{
  "n_layer": 18,
  "d_model": 512,
  "n_experts": 48,
  "experts_per_token": 4,
  "d_expert": 160,
  "d_shared_expert": 0,
  "activation": "geglu",
  "moe_layers": [2, 3, 4, 5, 6, 7, 8, 9, 10, 11, 12, 13, 14, 15, 16, 17],
  "router_score": "softmax",
  "normalize_top_k": false,
  "routed_scale": 1.0,
  "balance_loss": 0.00356,
  "balance_bias": false,
  "router_noise": 0.3,
  "init_std_router": 0.0195,
  "lr_router": 0.000357,
  "vocab_size": 32768,
  "norm": "rmsnorm",
  "norm_eps": 1e-06,
  "tie_embeddings": true,
  "optimizer": "soap_variant",
  "lr": 0.00139,
  "beta1": 0.95,
  "beta2": 0.95,
  "grad_clip": 1.0,
  "batch_tokens": [65536, 131072],
  "seq_len": 1024,
  "train_tokens": 1221000000,
  "steps": 12651,
  "dataset": "wikipedia_en"
}
Below are experts of layer 2 (counted from 0) of a mixture-of-experts language model. Rows are named router (the router's row for the expert), gate (a neuron's input weights, with its number), up (a neuron's input weights, with its number), down (a neuron's output weights, with its number) and show model dimensions 128-191. Each number is 128 + 24 x the weight over its row's rms, rounded and kept within 0 to 255.
Before each expert's rows: a language model's description of what the expert responds to; "comes before" lists some tokens at least twice as common just after its tokens as in all text. This comes from a sample of Wikipedia text that the model never trained on. Tokens count by the router's weight.

# expert 17
Description: Conjunctions and with. Joining words such as and, with, or, but and is, plus closing parentheses and quotes, as in war with, Security and Governmental.
comes before: " the", " a", " is", " an", " was", " his"
router [148 171 149 110 195 102  85 122 114 126 158 132  97  84 132 129 104 109 123 113 103 109  84  62 143  81 119 128 104 140 115 142 108 112 120 130 133 159  94 136 156 112 152 108  88 127 175 159 113 174 139 155 106 146 128 146 139 128 129  74 127 147 137 172]
gate0 [143 115 138 121  94 124 143 132 135 113 143 170 138 139 151 127 106 119 144 149 155 127  71 119 158 112 128  72 110 128 120 112 139  92 156 132 188 109 117  89 119 135 153 121 177 108 133 135  94 109 126 128 128  97 107 117 117 107 112 145 142 114 176 127]
up0 [189 157 123  99 117 107  94 165 155 127  89 144 154  92 114 148 154 156 128 174 129 151 111  93 101 133 148 134 138 125 140 106 116  91 108 121 163 116 147 130  90 140  88 119 124 108 128  87  82  92 153 102 188 142 110 120 163 156 123 158  89 126 130 125]
down0 [130 117 185 152 135 127 160 126 128 134 135 148 143 149 124 120 116 132  91 116 142 118 107 151 145 148 115 138 132 133 109 136 149 145 121 131 138 172 111 153  93  72 138 123  82 137 125  98 175 132 117 157 106 142 152 149 142 132 103 109  88 137  85 125]
gate1 [187 101 165 149 125 137 129 178 127 130 123 126 129  88 120 136 129 130 119 108 130 108 110 141 148 142 107  69 108 115 138 152 108 151 202 145 148 125 152 117 118 125 135 125 123 147 135 125 114 130 128 165 123 131 146 123 140 111  87  96 136  98 122  75]
up1 [145 182  98 110  66 137  82  78 159 150 160 152 127 126 146 127 153 139 160 126 153 158  84  96 136 145 149 110 142 111 103 152 129 120 163 140 101 132  80 111 110 163 144 103 122 158 113  95 126  96 130 127  94  87 119 108 126 107 148 126 134 152 133 106]
down1 [190 110 121 146 116 118 143 160 116 163 129 120 105  95 119 134 125 156 110 130 125  70 145 137 151  99  97 100  96 175 161 131 128 131 137 122 146 117 121 205 100 113 153 144 164 113 137 160 123 161 139 144 139 161 143 168 144 120 160 110 162 124 138 113]

# expert 12
Description: Place-name endings. Final words of country, state and city names after United, New, North, South, such as States, York, Ireland, Carolina, plus -ism suffixes.
comes before: ",", " |", "\n", ".", " (", ".\n\n"
router [118 151 136 149 127  86 134 102 109  77 147 163 117 152 110 138 130 115 125 153 130  71 161 145 109 133 163 111 143  87 122 103 112 146 137 119 108 141 130  76 166 146 112 125 140 133 162 120 155 111 161 123 121 112 108 106  93 121 170 136 117 124 100 136]
gate0 [136 104 148 116 124 133 121 172 118 118 165 100  85 146 110 122 159 103 130 116 124 110 131 128 116 122 123 125 121 131 121 148 117 144 105 133 122 112 142 171 181  69  85 126  92 105 107 139 123 142 102 166 107 140 108 117 128 108 102 144 162 101 185  95]
up0 [ 91 170 136 131 138 156 107 174 111  56 122 139 112 174 106 131 116 103 128 170 114 182 149 167 123 146  97 111  88 135 146 113 119 122 121 155 100 116 113 106 119 135 103 120 117  80 156 124 156  87 119  78  75 122 149 100  95 170 135 149 146  90 142 154]
down0 [142  81 125 113 135 121 136 118 123 128 138 143 100 134 111 147 132  98  95 124 128 150 148 136 132 114 126 127 162 163 142 154 102 109 146 101  81 130 126 139 111 135  90 128 112 167 132 149 135 140 133 158 112 121 119 197 103 114 153 110 133 124 148 108]
gate1 [125  98 110  73 106 130  87 134 131 123 129 162 156 127 135 164 125 145 139 127 123  99 107 104 133 129 111 145 152 118 124  95 153 124 136 169 173  93 185 130 149 146  95 133 101 122 143 124 157 110 106  89 146 158 107 117 141 133 122 146 109 140 131 101]
up1 [113 144 127 110 104 120 122 126 120  89  96 143  95  68 135 130 130 139 116 132  94 137 148  71 145 129 156 152 121 145  83 135 112 125 120 126 119 122 117 128 114 126 128 117 147 132 152 135 121 145 147 110  88 124 128 100  91 186 133 121 162 122 101 119]
down1 [185 178 170  99 173 114 156 105 160 149 131 107 137 132 125  95 130 114 121 128 133  94 102 154 153 112 131 120 142 123 103  84 139 146 125 131 115 134 121 111 200 108  97 131 104 147 100 186 146  94 109 135 110 125 127  99 110 114  94  63 131 132 122  85]

# expert 6
Description: Month names, name fragments. Month names in birth dates and tables, such as born 8 February; also second pieces of foreign names after a capital letter.
comes before: " ", "ie", "a", "us", "an", "\""
router [128 152 153 125 113 170 119 145 108 163 135 151 154 110  90 131 140 113 128 160 132  85 111 129 153 136 150 144 128 159 118 117 137 146 140 148 146  92 161 170 116 131 153 134 120 128 139 117 121 128 133 149 117 125  91 193 116 109 139 160  87 122  93 130]
gate0 [105  76 110 126 146 137 119 142 143 139 120  83  71 132 151 152 110 102 107 131 101 142 174 119 143 117 117 127 130 128 112 136 105 152 148 148 136 127 143  79 139 109 136 127 106 172 148 147 116 136  85 141 121 137  74  94 124 125  89 130 150 135 125 144]
up0 [ 93 163 116 107 139  82 153 158 189 113 141 111 138 105 112 150 139 153 169 115 162 108 156  91 121 172 130 109 122 119 126 116  56 181 116 147 133 157 110 132 141 149 137 143 153 153 110 140 113 113 143 116 128 145 125 127 104 138 135 168 106 147 168 152]
down0 [ 96 136 173 154 131 116 115 171 119 101  89 102 148 154 136  99 125 145  94 135 106 135 122 159 110 112 160 184 137  78 118  98 116 110 133  96 154 148 151 125 149 132 132 154 142  63 133 135 137 126 127 129  97  81 113 171 118 107 162 137 135 107  82 106]
gate1 [137  94 103 135 150 181 117 121 110 139 152 147 142 110 119 146 140 110 178 171 133 174 123  94 136 147 139 113 102 142 162 126 150  76 196 116 113 155 115 146 137 140 147 178 134 165  78 112 120 139 137 110 119 145  68 126 132  97 139 138 147 159 139 117]
up1 [165 150 109 131 137 151 138  66 103 128 107 141 122 142 131 120 140 128 108 134  84 119 149  61  89 105 161 155 126 134 125  90  91 148 152 152 128 132 137 108 103 151 127 141  97 129 144 158 112 121 120 160 110 164  86 132 102 105  89 151 143 119 134 139]
down1 [114 104 158 126 117  82 107 157 134 112  86 122 113 110  92 146 104 130  95 144 168 142 122 126 138 104 128 120 100  90 168 143 168  82 143 141 159  98 122 130 137 124 109 101 144 154 102 132  89 133 133 149 117  83 130 141 133 114 172 147 141 122 170 142]

# expert 4
Description: Table pipes, range dashes. Pipe characters opening table rows or cells, and en dashes or hyphens in number and year ranges like 1894–1907, 112–140 m.
comes before: " ", "|", "20", "19", "1", "0"
router [126 142 112 146 116 160 151 131  96 131  97 130 130 151 123 131 129 118 131 112 118  95 151 142 152 125 141 109 168 155 111 117 127 138 150 108  86 101 168 111 129 102 137 195 105 138 161 110 150 101 132 116  82 113 130 149 132 115 147 120  87 131 163 130]
gate0 [158 163 113 163 123 116  98 151 118 115 118 153 100  76 141 115  78 121 123 144 120 174 108 143 137 163 180 175 133 182 134 125 156  87  67  97 123  82 187 120 142  85 142 145 108 109  96 156  85  98 127 140 144 150 133 101  98 139 121 127 150 121 122 135]
up0 [134 114 152  85 159 121 105 136 165 107 135 130 126 129 123  93 115 119 132  99 136  90  85 132 151 137 136 127 121 126 139 165 131 110 108 126  61 103 175 130 131 141 157 150 143  91 127 161  99 121 124 128 139 150 144  86 148  66 117 119 133 107 144  99]
down0 [175 126 182  87 118 105 116 122 139 132 163 153 139 140 147  99 125 141 108 142 125 147 130 125 118 140 124 120  88 151 105 117 153 129 152 106 142 101 144 171 167 206 153 145 114  91 156 140 101 145 134  96  84 105 107 146 123 104 141 106 138 148  90 134]
gate1 [ 83 133  99  96 135 109 138  88 146  81 145 130 132 110  98 101  89 120 130 111 116 124 109 101 170 120 148  89 163 129 149 137 135 138  99 124 184 163 148 134 125  94 150 140 161 147 124 145 123 114 137 121 132  78 127 169 155 143 197  89 150 132 145 109]
up1 [116 146 132 129 130  80 137 185 144 152 131 124 133 126 146 134 105 103 137 140 113 143 144  94 100 123 126 143  92  86 106 133 133 121 139 144 166 112 140 105 136 126 126 124 115 151 141 169 145 134 135 185 165 140 146 137  75 102 105 138 146 139 125 118]
down1 [125  58 119 172 186 112 160  84 107 140 150 145  98 125 150 132 129 163 114 124 128  97 159 158 145  92 101  93 131 181 150 132 146 105 129 121 141 112 146 142 136 164 136 123 132 131 100 145  94  99 121 103  99 141 107 135 140 161 132 156 133 131 154 123]

# expert 33
Description: Second year digits, mixed. Last two digits of years or match minutes in football summaries, such as 09, 78; also scattered pronouns, articles and word endings.
comes before: " ", "–", ")\n", " he", " —", " with"
router [ 79 168 106  86 103 121 137 156 138 107 137  76 158 149 146 144 121 125 121 113  75 106 158  86 121 141 141 102 136 147  92 124 101 105 156  96  89 114 156 129 133 148 130 111  84 130 152 131 129 163 152 115 124  86 161 108 125 164 138  94  93 159  61  96]
gate0 [ 75  94  87 139 184 127 142  90 162 126 102 158 119 121  87 120 116 134 137 130 151 169 133 148 179 129 128 168 167 182 124 113 125 128 151 145 162 153 103 120 108 113 118 118 112 119 170 146 139 113 128 123 113 134 131 162 107 103 163 110 137 128 127 101]
up0 [145 141 101 144 137  91 120 132 146 137 131  95 128 146 124 170 142 135 126 165 109 125 156 159 147 153 159 135 146 117 169 157 102 117 117 132 191 112 125 131 133 125 127 128 103 177 132 147 146 154 142 113 152 113 138 100 126 145 104 130 148 129 132 146]
down0 [152 166  81 109 130  88 146 180 140 156  96 113 144 105 135 160 106 152 122 120 159 124 138 154 170 119  74 118 134 140 125 107 153 124 131 149 126 120 144  85 154 143 143 129 106  89 129  56 108  99 111  75 107 146  89 144 101 138 116 141 157  97  98 129]
gate1 [132 146 111 193 144 136 141 107 102 134 124 158 150 123 119 135  42 143 124 132  78 159 145 100 159 157 121 146  99 125 101 109 148 120  96  97 122 156 132 131 141 144 147 148 136  85 104  95 145 110 139 145  70 145  97 134 124 143 134  96 114 135 113 146]
up1 [111 133 119 136 141 120 141 142 125  92 169 117  57 156  98 144  69 171 107 108 111 115 126 146 107 153  74 123 134 123 134 112 137 106 116 146 155 130 161  73 167 104 151 107 120  92 145  97 105 107 131 166 128 138 134 130  86 112 119 143 118 138 129 116]
down1 [ 98 112 102 100 157 125 101 118 150  76 109 162 127 114 132 155 125 130 111 107 132 162 126 121  82 120 120 148 129 110 157 141 118 129 126 144 163 113 126 119 112 161 118 128 116 131 129  93  94  84 110  92 122 130 135 121 161 158 152 143  97  88 131 120]

# expert 29
Description: Century digits and line starts. First two digits of years (19, 20, 18) in dates and ranges, plus line breaks and == that start headings or list items.
comes before: "-", "06", "09", "07", "08", "05"
router [137 134 117 137 116 115  75 135  99 150 127 153 142 157 103 109 122 141 140 118 136 109 144  71 179 185 101 104 156 119 170 152  91 148 124 118 106 141  92 118 163 121 110 148 131 104 134 138 115 151 151 118  75 131 111 130 150 129 115 134 121 127 141 103]
gate0 [166 137 146 135 107 128 113 134 156 142 108  95 144 134  92 128 121 137 122 127 139 201 118  76 132 111 146 138 120 126 129 133 136 129 131 159  99 118 124 169 149  58 123 128 121 137  91 134 122 162 125 104 120 124 103 130 188  89 137 148  93 142 139 120]
up0 [134 124 146 149 140 159 163 109 123 151  71 121 147 160 122 117 136  91 154 160 134 131 168 129 152 100 131 147 139 111 118 138 156 117 144 131 108 122 136 155 121 132 126 131 118 114 102 116 124 135 153 199 146 138 166 127 128 124 157 109 190 143 143 108]
down0 [170 110 111 135 142 128  96 155 115 110 160 113 106 144 140 141 190 153  82 114 152  90 127 140 143 150 138 129 154  84 151 142 118  87 131 113 162  72 126 106 138 114 175 126  83 145 126 114 142 135 162 119 155 132 122 152 136 108 124 131 104 100 100 136]
gate1 [143 105 112 163 160 125 129 160 114 108 150 157 162 145 156 112 105 133 124  84 111 157  87  81 138 146  96 111 155 112 102 122 102 146 132 109 164  94 130 139 114 117 127 142 143 153  99 107  90 114 133 123 139 134 127 122 134 105 141 142 146 153 145 147]
up1 [165 150 131 128 127 111 126 137 108 132 163 140 129 141 124  73  86 175 151 172 135 178 128  93 162 123 141  87 143 150 114 107 153 134 108 124  93 115 142 124 131 156 134 156 115  81 126 148 118 130 105 138 144  99 116 133 166 112 150 104 201 111 142 139]
down1 [143 126  92 139 112 116 168 141 129 128 115 121 124 118 154 131 165 128 134 125 126  80 171 144 176 116 126 144 158 113 154 119  87 107 137 157 159 131 148 113 178 105 149 118 127 120 118 118 163 143 128 102 138 170 144 123 138 121 114 150 104  79 155 150]

# expert 40
Description: Mid-number digit pairs. Two-digit pieces inside numbers and years, such as 1,'53'8, 19'73', 20'07', and day numbers in dates and addresses.
comes before: " |", "–", ".", ",", "0", ")"
router [104 142 116 147 111 134 133 195 135 159 116  78 137 115 111 110 111 155 121 166  75 130 130 121 107 162 103 133 137 127 199 140 104  99 110 127  90 129 141  96 140 126 116 132 119 128 121 121 110 117 138 134 144 130 109 140  85  80 119 122 129 138  91 134]
gate0 [146 121 120 136 131 113 148 154 161 172 104 158  80 155 134 167 155 105 111 141 141 131 160 115 104 102 125 112 143 159 163 153 132 113 128 108 184 132 161 102  91 146 122 134 109  85 130 112 101 152 128 155 123 153 106 120 122 149 147 142 161 133 155 135]
up0 [116 100 108 109 125 169 111 143 193 176 130 145 117 141 100 169 179 115 116 107 172 127 163 113 131 174 104 129 132 135 152 139 123 122  89 115 141 155 153 108 142 171 108 147 143 135  91 123  98 138 136 132  82  94 125 146 140 108 144 155 106 133 128 146]
down0 [132 105 125 115 104 108 143  80  97  88 101 164 163 140 133 114  99 129 147 100 118 122 155 116 130 120  88 119 116 116 152 108 122 133 110 178 110 121 119 151 112 128 151 140 132 135 136 108  83 102 126 132 143 149 123 104 103 146 113 103 119 147 118 129]
gate1 [125 154 140 100 117 144 129 135 124 111 126  88 139 103 108 133 167 106 162 138 127 127 108 125 124 111 151 165 107  89 122 107 139 138 105 137  99  88 113  65 131  97 110 165 124 150 128  66 116  86 123 125 110 101 108 110 147 100 156 105 124 137 128 133]
up1 [100 112 117 145 114 115  90 129 109 128 118 153 164 143  92 121 169 154 117 166 115  80 120 112 130 155 134 109 110 133 146 121 143  95 128 119 143 130 150 117 106 181 104 146 143 132 148 170 116  79 137 136 138 116 147 112 132  85 131 111  96 112 144 146]
down1 [103 122 128 132 132 128 148 141 126 121 132 100  98 124 115 156  83 109 126  95  97 183 130 155 143 120 158 133 135 147 153 103 122 119 115 148 124 124  59 160 136 133 104 127  98 141 124  72 170 142 164 152 115 127 123 173 135  99 114 147 184 105 118 131]

# expert 18
Description: Concrete nouns, buildings, demographics. Common nouns for materials and things, mostly in listed-building descriptions and census text, such as roof, brick, windows, households, water, %.
comes before: ",", " of", ".", " and", " in", " are"
router [103  96 123 134 139 132 104  96 137 163 109 131 116 120 116 136 135 125 134 182 112 124 124  96 108 133 117 148 150 103 112 139 134 108 131 120 155 102 139  82 111 132 111 164 157 134 104 140 120 115 153  86 143 122 140 166  59  51 100 130  58 206 173 136]
gate0 [142 136 124 130 104 125 104 131 119 114 153 120 144 162 112 170 169 133 136 129 142 163 145 144 127 121 159 126 159 149 144 100 115 113 132 168 140 154 135 147 107 129 111  82 108 131  89 170 113 133 124 148 141 180 126 144 111 139 135 122 116 130 140 118]
up0 [140 122 154  85 133 145 140 152 159 137 111 129 117 143 158 138 124 114 119 137 127 151 122 115  84 119 128 122 105 140 125 159  78 129 127 151 118 104  55 147 174 138 144 139 145 151 119 101 120 149 137 123 103 103 121 167 131 140 112 136  84 120 116 141]
down0 [ 87 133 132 123 106 118 138 130  89 106 142 157 151 142 141  66 137 171 124 121 151 113 122 150 147 113 134  59 112 165 100 141 154 130 144 173 132 149 178 146 116 154 156 115 154 108 124 115 132 159 109 137 105 117 130 148 144 109 127 133  97 140 120 139]
gate1 [114 138 152 154 125 133 174  99 139 137 119 133 144 140 115 148 115 147 156 132 170 142 114 102 111 121 138 150  97 114 131  99 140 117 184 149 117 109 138 122 141  70 143  87 163 117 169 171 131 147 158 143 157 144 138 141 162 148 142 169 117 149 158 139]
up1 [122 132 114 128 152 115 101 109 144 142 118 128 119 130 154 133 149 118 102 116  97 147 133 132 115  94 131 133 148 132 129 102 144 131 179 115 162 184 141 151 102 150 131 102 150 120  95 155 112 158 164 181 156 141 103 127 107  84 188  89 140 145 149 104]
down1 [143  90  74 112 125 120 151 151 115 101 116 152 128 111 142 131 142 138 112 136  76 143 132 181 113 122 115 150 120 142  90 158  84 138 114 118 117 126 110 100 111 112 136 156  92 110 119 153 121 140 130 129  96 132 123 139 112  99 111 110 164 109 139 153]

# expert 20
Description: Year endings, mixed nouns. Last two digits of years after 19 or 20, like 19'18', 20'13', plus scattered nouns, place names and table pipes.
comes before: "–", ",", ".", ")\n", ")", "\n"
router [ 84 177 130  98 101  99 161 136 119 113 120  91 166 144 138 129 129 118 125 130 113 101 110  79  99 139 160  88 115 165 113 134 109 149 144 131 105 132 156 104 120 167 120 118 114  91 158 123 123 167 129 126 153 107 189 118 140 140 146  95  91 163  79 130]
gate0 [159  96 116 151 109 119 138  97 139 142 168 130 121 146 104  96 104 129 132 140  98 132 141 174 126 157 123 134 126 109 158 158  96 134 160 105 171 122 160 125  93 124  98 108 142 129 123 150 143 171 127 108 150 142  90 160 183 113 141 160 119 167 191 125]
up0 [156 123  99 144 124 109 129 148 132 128 115 159 102 114 137  89 106 141 121 141 111  94  71 117 161 108 122 138 116 142 139 118  87 102 102 137 162 150 125 131 100  84 140  89 122 104 113  79 139 159  97  67 155 136 136 167 140  91  71 147 109 152 127 124]
down0 [128 152 109 118 118 128 129 112  76 126 114 110  96  93 104 141 109 128 165 107 169 101 131  99 141 123 108 138 132 138  77 176 122  86 153 155 141 132 120 140 143  99 114 130 129 157 118 150  79 113 184  97 122  86 148 103 102 118 119 106 128 161 142 149]
gate1 [114 118 118 171 109 160 129 109 121 133 114 139 167  99 117 190  97  95  98 159  97 153 118 145 136 113 148 173 113 137 112 118 145 163 151 190 154 142  53  97 145 152 129  89  80 137 143 106 141 122 148 110 115 100 146 146 119 141 131 143 173 137 141  91]
up1 [133 154 122  93 126 115 149 115 113 174 123 136 163 110 162 166 104 115 102  94 127  92  99 156 121 131  96 100  69 116 184 114  80 147  92 159 103 164 124 147 107 109 123 105  97 105 132 133 124 150 171 117 152  86 140  94 152 102 128 121 140 128  97 159]
down1 [131 131 107 104  73 164 110 112 176 151 138 155 132 153 156 127 121 104  69 140  91 103 169 103 182 137 166 122 130 136 112 107 129 121 164 117  99 110 144 117 151 144 157 145 154  90 152  81 127 135 118 144 180 123 152 124 151 109 153 109  82 172 110 115]

# expert 47
Description: List dashes and colons. Hyphens starting bulleted list lines, colons after infobox field labels, and en dashes between place names or years, such as 1970–1990.
comes before: " ", " •", " The", " Country", " \"", " List"
router [138  97 104 126  97 114 111 157 140 137 148  92 135 171 104 142  84 141 122 125 136 120 110 123 152 128 109 183 126 112 162 147 165 115 121 111 104 123 106  97 140 104 175 151 107 123 154 117 171 123 159 149  86 127 141 104 126 146  99 135 155 124 127 160]
gate0 [123 117 126  93 109 139 133 205 131 133 138 116 155 150 130 120 144 129  70 126  80 120 100 123 141 116 118 135 109 132 123 149 122 112 153 149 116 145 107 148 100 108 134 119 116 174 144 151 140 126  89 119 146 137 113 132 142 117 142 146 152  93 134 127]
up0 [112 106 101 133 143 125 116 161 111 121 100 140  89 106 157  97  96 138 108 120 136 155 159 138 127 142 121 135 126 123 148 166 106 124 103 130 101 136 110 110 138 114 153 110 176 151 131 145 166 127 111 105 126 166 175 158 150  78 114 112 123 150 139 128]
down0 [109 145 111 140 116 129 179 108  86 110 148 153 131  82 109 127 141 126 167 110 110 185 116  81 102 150 124 135 157 148  96  91 107 154 156 151 138 122 141 102 118 112 122 137 126 147 143 132  99 153 130 136 108 161 135 129 116 115 121 121 132  91  92 109]
gate1 [129 122 123 145 137 108 106 166 126 147 129 105 114 149 111 130 194 130 115  87 122 141 121 119 110 136 147 126 111 138 148 151 125 126 119 124 116 142 163 140  86 117 142 149 121 109  65 132 186  99  94 135 157 122 175 124 136 115 132 147 141 140 125 162]
up1 [106 136 155  67 121  94 140 103 132  98 112 106 107 144 106  78  68 121 120 157 163 157 112 131 131  93 122 189 114 114 121 154 119  97 122 107 121 127 152 148 125 125 126  97 142 101 147 139  92 147 104 117 137 150 143 113 122 129 109  84 127 161 135 131]
down1 [173 183 177  95 171 148 122 140 152 105 150 136 101 138 110 103 112 156 122 128 163 135 124  96 124 135 133  97 144 148 133 118  95 109 137 113 133 106 144 130 139 120 114 191  99 104 162  83 159 151 137 116 145 145 162  93 146 116  87 117 116 146 140 138]

# expert 24
Description: As and be-verbs. The word as and forms of be such as was, were, are, been, became, mostly mid-sentence after nouns, verbs or such.
comes before: " a", " well", " the", " an", " part", " \""
router [161 159 113 132 125  99 101 104 120 131 156 110 121  97 104 166  95 142  75 121 106 134  87 113 152 107 149 128  74 145 119 111 110 129 113 122 119 147 163 101 177 146 107 134 144 134  83 128  89 117 165 156 149  82  80 122 148 159 106 126 137 135  91  84]
gate0 [110 157 158 126  98 138 145 108 145 112 136 112 113 110  88 158 121 137 109 117 113 188 113 142 130 147 129 150 116 130 117 119 121 134 118 140 172 113 165  84 165 122 152 122 140 134 139 112 161 110 167 108 130 138 171 136 140 125 106 121  98 123 144  97]
up0 [158 115 142 124 115 100  89 135  89 138 101 106 148 123  88 156 127 158 100 126 135 127  90 121 158 143 121 136 111 148 105  84  95 115 167 127 138 122 133 147 141 117  94 115 145  86  89 106 136 166 116 135 117 120 132 113 106 118 111 127 140 100 139 129]
down0 [111 135  97 158 127 121 163 140 129 122  85 164 131 143 115 116 151 123  74 120 171 106 135 151 143 153 103 123  97  81 108 122 184 114  97 129 123 114 125 105 133 137 141 121 139 115 133 199 135 155 120 170 117 144  95 155 141 155 160  92  88 101 116 151]
gate1 [129 127 153 147 113 125 143 123 100 103 105 150 117 156 127 122 119 135 119  97 121 104 112 117 112 124 181 136 171 123 113 108 126 104 147 131 113 114 106 112 167 110 143 113 154 127 118  89 139  76 132  64 174 139 137 122 121  65 110 108 141 153 107 132]
up1 [141 134 103 115 179 150 150 106 121 131 129 141 105 106 169 133 119  88 150 120 138 172 124 145 117 127 150  74  84 136 147 142  99  97 120 128 120  99 127 133 125 126 137  94 169 118 156 100 148 109 161 105 143 147 181  89 163 125 145 154 123  81 122 107]
down1 [144 124 160 109 151 124 132 103 142 141  76  70  87 137 134 121  99 129 110 119 110 111 118 131  85 124 111 159 160 131 135 111 159 130 120 158 169 178 165 126 119 122  98 157  94 135 131 137 125 134 136 133 113 138 147 120 131 131  86 124 136 111 138 140]

# expert 31
Description: Two-digit numbers. Two-digit numbers such as ages in squad tables (aged 25), year halves like 68 in 1968, and results in tables.
comes before: " ", "–", " +", ")\n", ")", "00"
router [ 75 166 113  95 100 161 144 145 164  95 161  82 143 120 147 120 122 144 105 156 125 107 118 109  95 119 149  99 135 148  88 140 102 121 131 137  87 121 148 126 121 129  96 107  98 112 142 123  91 114 144 128 138 100 168 115 134 170 157 114  89 153 110 112]
gate0 [144 138 115 109 127  91 135 144 156 151 173 112 138 115 134 142 101 154 137 180 163 107  79 126 131 117 112 107 116  77  77 137 143 131 126 146 152  95 155 123 148 142 124 140 193  82 174 159 102 106 117 168 110 125 118 150 134  91 174  87 115  91 143 123]
up0 [ 89 117  93 147 156 119 161  74 149 112 126 131 117  69 144 117 141  87 157 138 105 139 159 167 175 121 115 145 117 150 139 135 106 140 129 118 142 137 106 108 138 129 125 128 106 126 142 116 116 117 106 108  98 119 105 138  96 166 121 164 167 110 134 145]
down0 [120 188 159 107 106 137 122 154 145 111 142 118 107  86 127 109 109 104 140 120 135 142 151 111  93 172 128 136  60 144 107 122 103 125 134 121  87 100 108 109 125  81 137 153 110 109 150  98 148 138 138 121 153 109 143 160 144 132 119 113 101 103 162 143]
gate1 [167 126 158 174 126 118 139 134 140 164 136 168 114 146 132 145 118 120 130 103  94 128 102 117  81 113 174 187 113 161 133 134 143  90 122 159 128 136 140 134 133 145 169 141 130 113 136 127 109  95 136 158 157 150 115 144 140 145  97 181 122 116  85 125]
up1 [ 89 120 127 143 137  89  97 128 134 112 111 118 124 171 126 109 131 155 124 108 124 128 115 163  92 128 140 129  98 124 126 137 120 116 117 142 103 133 126  97 112  92  96 145 116 122 133 153 121 187 135 162 165 152 134 107  96 133 118 141 129 170 101 134]
down1 [140 133 118  95 151 139 113 163 128 122 134 121 128 131  80 106 163  95 129 151 129 152  77 100 133 119 106  99 123 125 102 165 150 106 133 124 138 144 124 100 108 164 137 117 126 136 133 111 100 120 103 122 130 160 157 101  88 124 138 103  87 172 136 104]

# expert 5
Description: Name-ending word pieces. Middle and final word pieces of personal, place and taxon names, such as Bert-ie, Brad-en, Poly-akov, Am-ur.
comes before: ",", " (", "\n", "'s", " –", " =\n\n"
router [171 119 138 139 129 187 100 123 126  54 159 141 103 136 169  98 128 126  94  78 115 135 118 141 127 127 162 146 166 141 131 129 139 143  78 128 116 111 106 136 139 154 125 111 154  93 128 100 119 129  83 129 113 122 112  99 104 124 158 155 117 106 128 122]
gate0 [129 116 159 113 132 172 124 158 103 130 113 116  67 163  84 123  93 139 115  91  95 112 102 114 128 118 156  89 180 121 104 100 131 122 147 155 124 128 154 185  84 152 114 113 131 106 104 149 135 145 117 105 131 129 163 135  51 147 123  91 157 106 131 114]
up0 [121 156 121 123 199 112 146 161 134 137  76 106 137 114 134 132 100 178 172 132 163 166 148 144 136 144 128 139 129 183  82 185 125 103 104 137 111 130 167 115 132  77 136 101 150  95 153  85 116 129  78 162 100 171 118 117 163 150 164 149  80 121 129  97]
down0 [141 100 128 150  83 102 139 144 156 115 140 150 162 102  93 105 128 153  79 105 128 155 121 145 110 145 125 166 176 160 155 174 107 119 116 113 162 120  81 170  85 183 103 128  74 140  57 154  80 109 149 121 109 100 122  91 153 116 108 134 125 116  96 144]
gate1 [144 129 155 164 138 106  89 123 122 138 108 145 138 123  91 109 131 168 123 149 128 160 134 118 146 124 130 129 167 127 125 112 179 104 142 144 102 132 143  87 122 136 165 151 121 105 109 108 137 131 114 122 135 121 125 143 146  86 107 126  78 132 130 107]
up1 [150  86 139 148 156  96 134 121 117 154 134 134 118  92 145 117  96 138 137 175 108 110 185 109 121 136 110 136 139 101 104 136 142 119 156 133 118  96 114  89  97 144 153 145 119 174 114 137 153 131 117 134 159 137  88 125 174 153 131 129  62 168 114 113]
down1 [148 169 107 132 106 126 101  93  93 117 145 112 132 150 101  89 132 123 124 130  89 120 105 109 104  94 111 121 148 150 165 130 102 139 123 121 161 110 144 158 146 114 145 146  98  68 123 102 154 111 123 103 116 130 117  99 126 117  87 138 127 104 155 140]